Experts of a small language model.
Size: width 384, 74.9M parameters.
Experts: 1 pick a token, a softmax router, a shared expert of 256 neurons.
Below are experts of layer 6 (counted from 0) of a mixture-of-experts language model. Rows are named router (the router's row for the expert), gate (a neuron's input weights, with its number), up (a neuron's input weights, with its number), down (a neuron's output weights, with its number) and show model dimensions 128-255. Each number is 128 + 24 x the weight over its row's rms, rounded and kept within 0 to 255. Numbers have three digits each.
After each expert's rows: a language model's description of what the expert responds to. This comes from a sample of Wikipedia text that the model never trained on.

# expert 21
router:130161176101149091132098173141120116105112084120107130104108141144094128100128125119064146109163122146132123159093175148116158147095150127145164161105141103111164095121141083093093123117125156142120127113142130194081105131146161109103127115165085154129093135144113126158112158109114145158145116134175149123140129165144124161134155122132127122159127099118170143131158131110129129139118
gate8:116152156136108122129115160080137148148119152120105143120135124109132118128148139159114114177124134157126122109130150096129139153127145157118135178127127127165127115115127093140116108140129121137128113154115097189124109104128155092096182149134140089140155112162118174133166118135093141135101075111132160094140192118157145112117124130138147129144149122135142171110170154139141127153119
up8:138112159173154136138083116144138093116140121123127114127167122141142078112176123114103098113120130162126106165136145118109115084177160162121107114176137113118109163100124153159133103121116143172158136132107119145162127129088134143128140126125120154121150115107100166120092122140127143137094144119139128115086145178124092135111111138148132131136124131136139128178137104144131088115132
down8:119118112102161120141117125167166157116144154091101174133123158139147132098124134146140145129152111125166080113170093100106125138099111153159114143111120125141147120136083124147114130164176124143164131115089083082113085122175139110118119158133110113115091137096144144180109117125103138122119153150134127133112111160160107128145112115145145128122145124136106066141126133129167128125084
What it handles: Plural nouns and plural suffixes, often after the, two or other, such as students, teams, votes, Horses, signals, and the pronoun they.

# expert 8
router:132133161124147152143168125111142108110095175151176091158115101097136132136147121130105123123139110085103122143107130186129118120109103178149120123099126137160156116113096118102121153138124127132114162127087113145110114113134099106106133109157113111149125131121137098104112120125126135099088073129124124140171139158098087098148082107100153159136100096156163144098100157112114162096092
gate8:143113102121148105132121185142167181151168079162120103138120134144085098134110143139124146116133101077132104139114144138130082125129121104149123115098133097137147105136124093154123134132130162098126113138139086112078080140099125143100142132131138127106164143126095110121118131124123106110093119114141129107145126139156176115142113126134150141112100142153147117110106178143164114091112
up8:107151127129136104105075157129153133141135092104107117131133131105128099139100120125138128145136121128148134133146109144161111156134128170110117115143154132141126178143101128145150108117152148115084153125097125102147163098085126108094176137144122156096110148106117136078100159124162109206140148101125128109126101129113166166072170127105116138116133132163145143174118132146099101118135
down8:138111134144156109080081149098088106180132099150130140121109097072134126159151141145126117089122140069132110108131119119151149127117152107096153162133127092103126133164161109136100097145096143111114092152121118125127147152130151129152122077146111095095159115125129119134157154137129076110156125180164100090187145117137113105140144100133109139096126100075091167169121114115131094098110
What it handles: Auxiliaries, modals, copulas and infinitive to in running prose, such as would, might, was, can, and to before be.

# expert 23
router:110129173138115139121165160101139134106096112131116139136077181175083146160138098150112135078104097135106142154122142146122106097131098145093145097147161115165102122127119114109132173139143113152141137141130128157110149119114144141135111117088124128141117104106119145146111098151110111100116145130106117093096124126109159106146091138108128101146132129168150104157103114154149135141108
gate8:118168161126147072095120155118134103126127159099159171108156113161112083107141162125097153136188107158132109159150132100094114151116141176133148120109142127125096147131102124116139140101134146129114091103147105135133122129085127134111112086109133097141140154145132147118092104128163148120157101108147095091094119113115181105132076133082111159104107148109127142139148156106146179125156
up8:114157153074142136150150112079125132126106129113165137103118151171129154133103114097122155140126167106114117112122146153166100125122146127146087118138115153112160146151111098133186126160087165147132122149142094117136151116119170127155138155161160102147124133085144129103144172137120125159152122139150081087122141093153158137092120163114097109123143143166087109149129175175168126170125
down8:122094075154114115145084148100146130194114151189117149070108119142146121129163119152130126132122152117143150110106141133144177142100109126084157107126152093121128154107137155143156138108169121134143102097155127157166130115146078083149091091137155128110119174109135085148093147132124143103103141122089154122110146135156107150154133144164162131087114124122122152127110131124155153113106
What it handles: Conjunctions that join words or clauses, mostly and, also or, but, while, although, whether joining nouns or sentences.

# expert 10
router:140117115120113130178137098151154139071118119144143111134129163127097149127133126104158129130127164113066088149192132138145089133141118126154108117134112147113112142106124120119113136125154142109126170175132123108164180132124148117161145148122112119142196139165217133135126143106102117158123143116145070104094106123163178132102100155126136129134082130094154174093146142139141107135099
gate0:108118136125131127122150096145117085133159138093146146118115155137087136171089127128140136117103166163124122172184150120132099137131102111060128116101087162078123137080160148137097167091143127083143123113079154178144156165136109115130131125162105133178157144146135144145144125140151156124108111144154161103108191097132091167122124179145129117123104134111148124103128138142128134133119
up0:155167115107160117132129120116128100159140181109097149146169138119133123092141163123146125174095176099142158090119144151114111185134112090129142101130116140106124141132132126134180135139097142149125104125140103137139107154102128117121095108122052108158114131106102095145105098099139138137088085119076121144129105132087093127138110111153121123118203099111154156122083098144172137168131
down0:151129141130122083143106087101129116091123147117144117157103119141139107125083122173097116128134121138097124158151132145110101141088145162145108127163123131156138152132155106111139133103106117094127179131110128102166127132131161113127155123133115135096168138090177129138118117141138178149101119140108121130131124131160160143132115142138154103101103118122129124138117105143140134132125
What it handles: Prepositions and title words in film, album, game and award text, such as of in Game of the Year, based on, Best, Nominated.

# expert 18
router:126121131164175087124117115150123137133163104160163127136129148138172152083098102110131104127140171148135088100145075105123136132111102122139101118072168185115078154101092165106149107128120125068074152124132105102112115116145139132087127129133107134107116113106144113153105090134125104117129113120097125177106119116092114125133147096129175106142108116155099167081088117157112103110101
gate0:152134106096119111111123094152149111104137110136176141130105117164169114133088150133138131135093118107123133119086107133153133150145136202127139105130153134100122083168141153096136118132120138062135138122097134123110130139103122121110158116076102122095120141172142159107090129126107113149126091125155104136109147131138161162144149087105124104141136115108129146105136122073151147121108
up0:138129126086183144115101106081111143120132104174126111157169100162113101109166111125121113104184135126123101154132085080129114145116095140129132125132137092135141123140152142142124126102096142132136124122134132139173098145119092107137152128174128135132112118103121073089135119133119118141135144122123093175103142171140112104118125148097148128133131118144129132125136146121138144128117
down0:095119110142083117087108147123141123110163143146116145099110174141139128175125127116119140125132111127127085133111140148108165147127109126155109143141095094080137118111143114174119094116088143126121132107123126096123096119140118149150110127133115115102119128126114150117123139124112078153155130107134117160130121120096160153094117145179129113170102111149158155122098099108110096113130
What it handles: Table pipes, infobox labels and prepositions in sports and statistics text, such as Total:, Length:, Position:, with, at, for.

# expert 3
router:101143147124096160110106122121162087131093109101139111145137101089133117132094130155144144123123163119160124127157130128084103131115118129138087098141062141090101130147135117123138109116145137155121141110098163133133140113132110150162144134133124146134125119131150139112144118111179101160062125104089142107152141104134121143132100142125144146106119093123181094178139129157109145146173
gate0:138137144147115136100139117115131161108144125151117154197149186101119152119157079146118144138119145133146155150139151157152133161117117143120126130141160131122108118140117154139124139116161106110107115119166125113154130112124151101083145115111159127061119154138084153111111137145111111160110124153132080096100131110115134127119130131083087132070157170118089123153111106140131144140119
up0:168114110140129146104129115099094146123135113103132106131114122121134147141126189142130131122145122147142119133162132099115194103125062117120122101135122125150157115117133100152147103137093107096143148077142143082136108139130152134110104164143135137160126110129127151136155101136155085151107125115152116137159140150167134110170168166100146161116125146118142093145162108117088131135116
down0:172114128154156129123135141113164136099097145122135126127144130147154155142140160126142165130142090154147155147107145101123115167133126211097169162155120122153145128150124133104122142114084108131114114109137126133112165124095152165127146141102106122149137131155182170136117120125161161128133117115089140083137158154153129117128121158109118065095097094092117103128091139146122153144151
What it handles: Short words and syllables in romanized Japanese and other foreign names, chiefly Japanese "no" in titles, plus English no, more, Do, da.

# expert 17
router:103142129142092158141116138120147086148112107095117117144144122090147122137093159151111145100108173123155100105184128114104129110097125113144113118134062139125123115114144163145142131099125116166106112111104164126122155085125107117163150128121158174129108105130141152123170139149168102154073141148116150109140111113143121170132101151115140137097126121142147090166135113146106149143166
gate0:117127097102114126188129132147122169163180136177149133105117107144129139121106148142174087113108077140125119155139127136097130166114074114170144135120129133140150115128143137148092115096111112127166161173129145153087119145112113116145120099123101118087148117110102132103142154148095128128109115135131082168168130118129122190153109098117146123111123118097092136099158097106115154183121
up0:130125135141175107129140121093129122115128147131115128108108124122152092122128076131106149093071144138087114139124134114086133149125149117165125092111118048097169117093119133115149103117109135119123075145126112122134114156127145144074091127147128148127100168088157136131158169037154135173121124141097145137142093114158134095139152158133077136111112142124146119132127145140109153127144
down0:156088095135107130083127158110165153077128156156082168159153127142130109119130094135100129160102122116158159093111144107078121144124140189129110121099196111100129135170132119082150104214102125117136142149139106133124163132102106138144128132092111116150174081127143085132120116104136122110150126119101097105136176155156125163122145110134111113113107122105124101144135135147129115113109
What it handles: Mixed tokens, largely words or fragments ending a sentence with a period before The or He, such as 1926., Manistee.

# expert 14
router:117098126116145102149115163096119162143158132128132095084144104125172166178127131105123115153122110121125189115111135172143138133168109092089165125148100143149091116103142154085138123123114146129108134139104133098124177122142134125118100117137127102131148142124122094105110164147105125115137130140121094105135126094109156138123174140124134076136167168128122127162131118156123068156159
gate0:148145120098126112115096149095127135126104130125152133125094133129135141113140129140123180163151145098117149157122170138152125132171105154139116127119131098151118135105131134128132139156145129122134147127164138099109114121107122157101107118181184139114144149125156120088114139109129135146154129120118203159107111170072147144094195123132131135107118116148124158091134106118136143111145
up0:121105165131141124159142091125153106150120116143128126146121140116074125137141116092142131107102121175140137150173120098086105130094138121121092121122118121089126063128099125081135098145137141145146125120115130164119112152108143124166119099140148122135145107145129126115099120123107099086138098096142163109098134122133118095085181150137108166144120127077111138157167095152112125140132
down0:161122127154105107147168108118138104157151156108159167134095108117150083089164122163176137105119113133113164123088137106128090141119159125142101123104115109102143115139194109154164094128118140122179113100120121146117115119158116152113113131154135073142137178153103107130151101135134133133138133127140166115141155120149123145119092130111157152133122152113165100140142147156135092106124
What it handles: First syllables of proper names, often in tables or lists, such as Al in Alicante, Bar in Barcelona, San, Har, Th.

# expert 5
router:089120131134081133109138121109144124146112110098106119127170116122166126142106117151119141099116121145138161086125128116122153104126102130176106110140120137095139121114126108091128129142153116146155108145112115119150139090142119158126146142084171123110104146114124149085148139119110111154077110140094129125134102142139136165139141132127138159119165127178149124160129105121105141116186
gate0:157137078142131151122131144127123162116053118116093133081179116147105174149152145139145116120113098101151129144124110121133150127126143132151101143181155087088119104127097163126150153160153111109114094173134050113137115112112164177119107102162103151143152125081135140156143156139126121134108125115131089180141106141083134133119121147137130134145105107142107093083084121102102152143150
up0:100139197154120135136104113155111118123150134132126168181125137167128155107158117068098115131131131177139120124111095130121146116115120117091139119155072118132111121126171152138088104117145125124151117157112148133100036151155130142124065134152120147114122125143133136115135135082130142097157135141092111153139110131114131123118112114182119105146134037132109128164086114111148122113096
down0:105161146131119162116147100122121076111115126163114136156139090154156149188135136126112140110154169157099134098102081119121113139126118087120126106154138160165136149156184127109188127135123147095155126154126154142102111117086096158160134122143097132151151118088104097134124169161137146089146142171141092169194107141141102133118114120152152079125118128123091116085103148110126123164112
What it handles: Final pieces of place and surname words, often in location captions or infoboxes, such as -abad, -chester, -burg, -sohn, County.

# expert 11
router:121108136109169104124153133121128134112122104121149149114165108128130126153132153103131091162163163127131123119133155167122149101104130103116117180119156140099179124141162162185137113130144154150115098128127113092133117141105109119111168057094138096132116128146121070107132163150125116134137108149136163131169136184135163111093172129125129158079118175099125111155143114134192114085086
gate8:195145104119164144137171109091126117134135125099138083101104107126097098168144118138119123154156124158120142123108132115146164136100123176114128153111143118086160160161114089137152111136127122134116128143134108088155110120109120131108125150105120165127090139142118128090097091122139136116141106115124120130129135133151132120145137139098114112114104107118151132108102141131144119107114
up8:118114114109190110138113094149153132109142056105128139087096147116091139168142120091130101123161107137110111128143148163138109135136112152149138127115144130170145122154072122181124188123117145120092112174121109155075103126089082125138156115100138144131172149155150140170131141104162068089129125138152155125138119131135069097113153129140125115133117138095129129107128119127134138149045
down8:131160171150140144130162095128136151126130109181137081121099142088128132158128111128141106112108103127088100114120103135170146114136125157104106124120081131155137159114107144132151109083112136116131173090149111116100130125102138136131141132105125144111108087151153127135129093136122109131117110109161162119120146112130148117121113145197160127090176132139164141143111129089071160152140
What it handles: Titles, offices and family roles before a person's name or "of", such as President, Minister, Secretary, director, father, wife.

# expert 22
router:156164095170111108111126126116120145111123142141104115117142119149147077143087133141145113137109107165107126155114167108101096137117158172173125170119160110100134177177117110147107096175111122055168141132157146117142109124117115146125111144129110128143169100108137118166103126115102166100169162118155079150087147167127150111147151093140126122139148109146125146122141144084146150138154
gate0:127174161097136113133121118109165114123177157147094144111118139081128156126147114140108107081131147169154136099113118139091118156096161133147122068149141107138107147120082135138146129129126109126123103143119142115107144162113071121139139112142139106141139108136111107163107144143154182136123167097120122151153186116121085137115126140104092142088146138137116137110149120122131146127113
up0:115168083144151131098156100113121120158104154098123123129167142120110150125147113133117089152124090115128102130162115121145158133144107094150122122126124130118139158125121152107144113087116149139146116113141116083131155107104128137126137170120167126111140114134116136166108173124135165177112088093128091082102130145152138120153107154129097115119125159117069149123134144119141114161184
down0:127104096167120098125127119134154154101129150129123156128163145127133127126129143158108141136122150184146142098133172152156139153103118146191120117107140083125123134122144131115116148105145138105126111126120137127073108153137120116145059128160106089116121127148169124106149150126122103134153110130122119102077151125148087097124152109130112160101115138140098120099133118101161114138108
What it handles: Digits, decimals and measurement units in tables, coordinates and geographic infoboxes, such as ft, m, sq, °N, 8.2, −11.

# expert 16
router:168139125133158099167105128072109098121129137138155082128077113104127131121137096092121102132129156085107138091153135126136082136141102117158089131107153119166138178089149160125115082174128130137130131130143128158123110126108122119082126104161154146140127159160120134089131118124137172136144127096174077128148144114153126127182104156117139121139139129092095100109142135157082188110159
gate0:155136149183112137158153141097074115162103155165143106075097100092166108126146104103089145132126148136152133158142163158130093140153124123087124113112118152145140143084148114118101134135141158152146150102129119143104156104133100126101175134143173130111132123142133123127090122113153147129150137092119123100125140146093097138154178139136130128108132114172104135123110168142135108097118
up0:103146143124113071065094111090127173144120107102166095127116141152119153100156130134093055114095140094135132150105170116142129085137110133121143159176135132142149131126122166105093117114140136148141134105141137121142149132138156137159076137174116122126126147111094115135128163106119105144144133130116133114113109162112139095090173121121092117121105106112105099107151163129087132111155
down0:144077145078154131089133141097160148098117163155119145148137180136113141137120121177103140076163143126110116103145142120104156133147119129110140152138121119124156145164122144093121114131144119163115144133102174144163089122123116123128109154140132170160134107118088109141143111165165115143131156190149107128118098131121150102116111096144099124195155112092153140152117132135101135125106
What it handles: Articles and possessive determiners before nouns, usually after prepositions, such as the, a, its, his, their, own.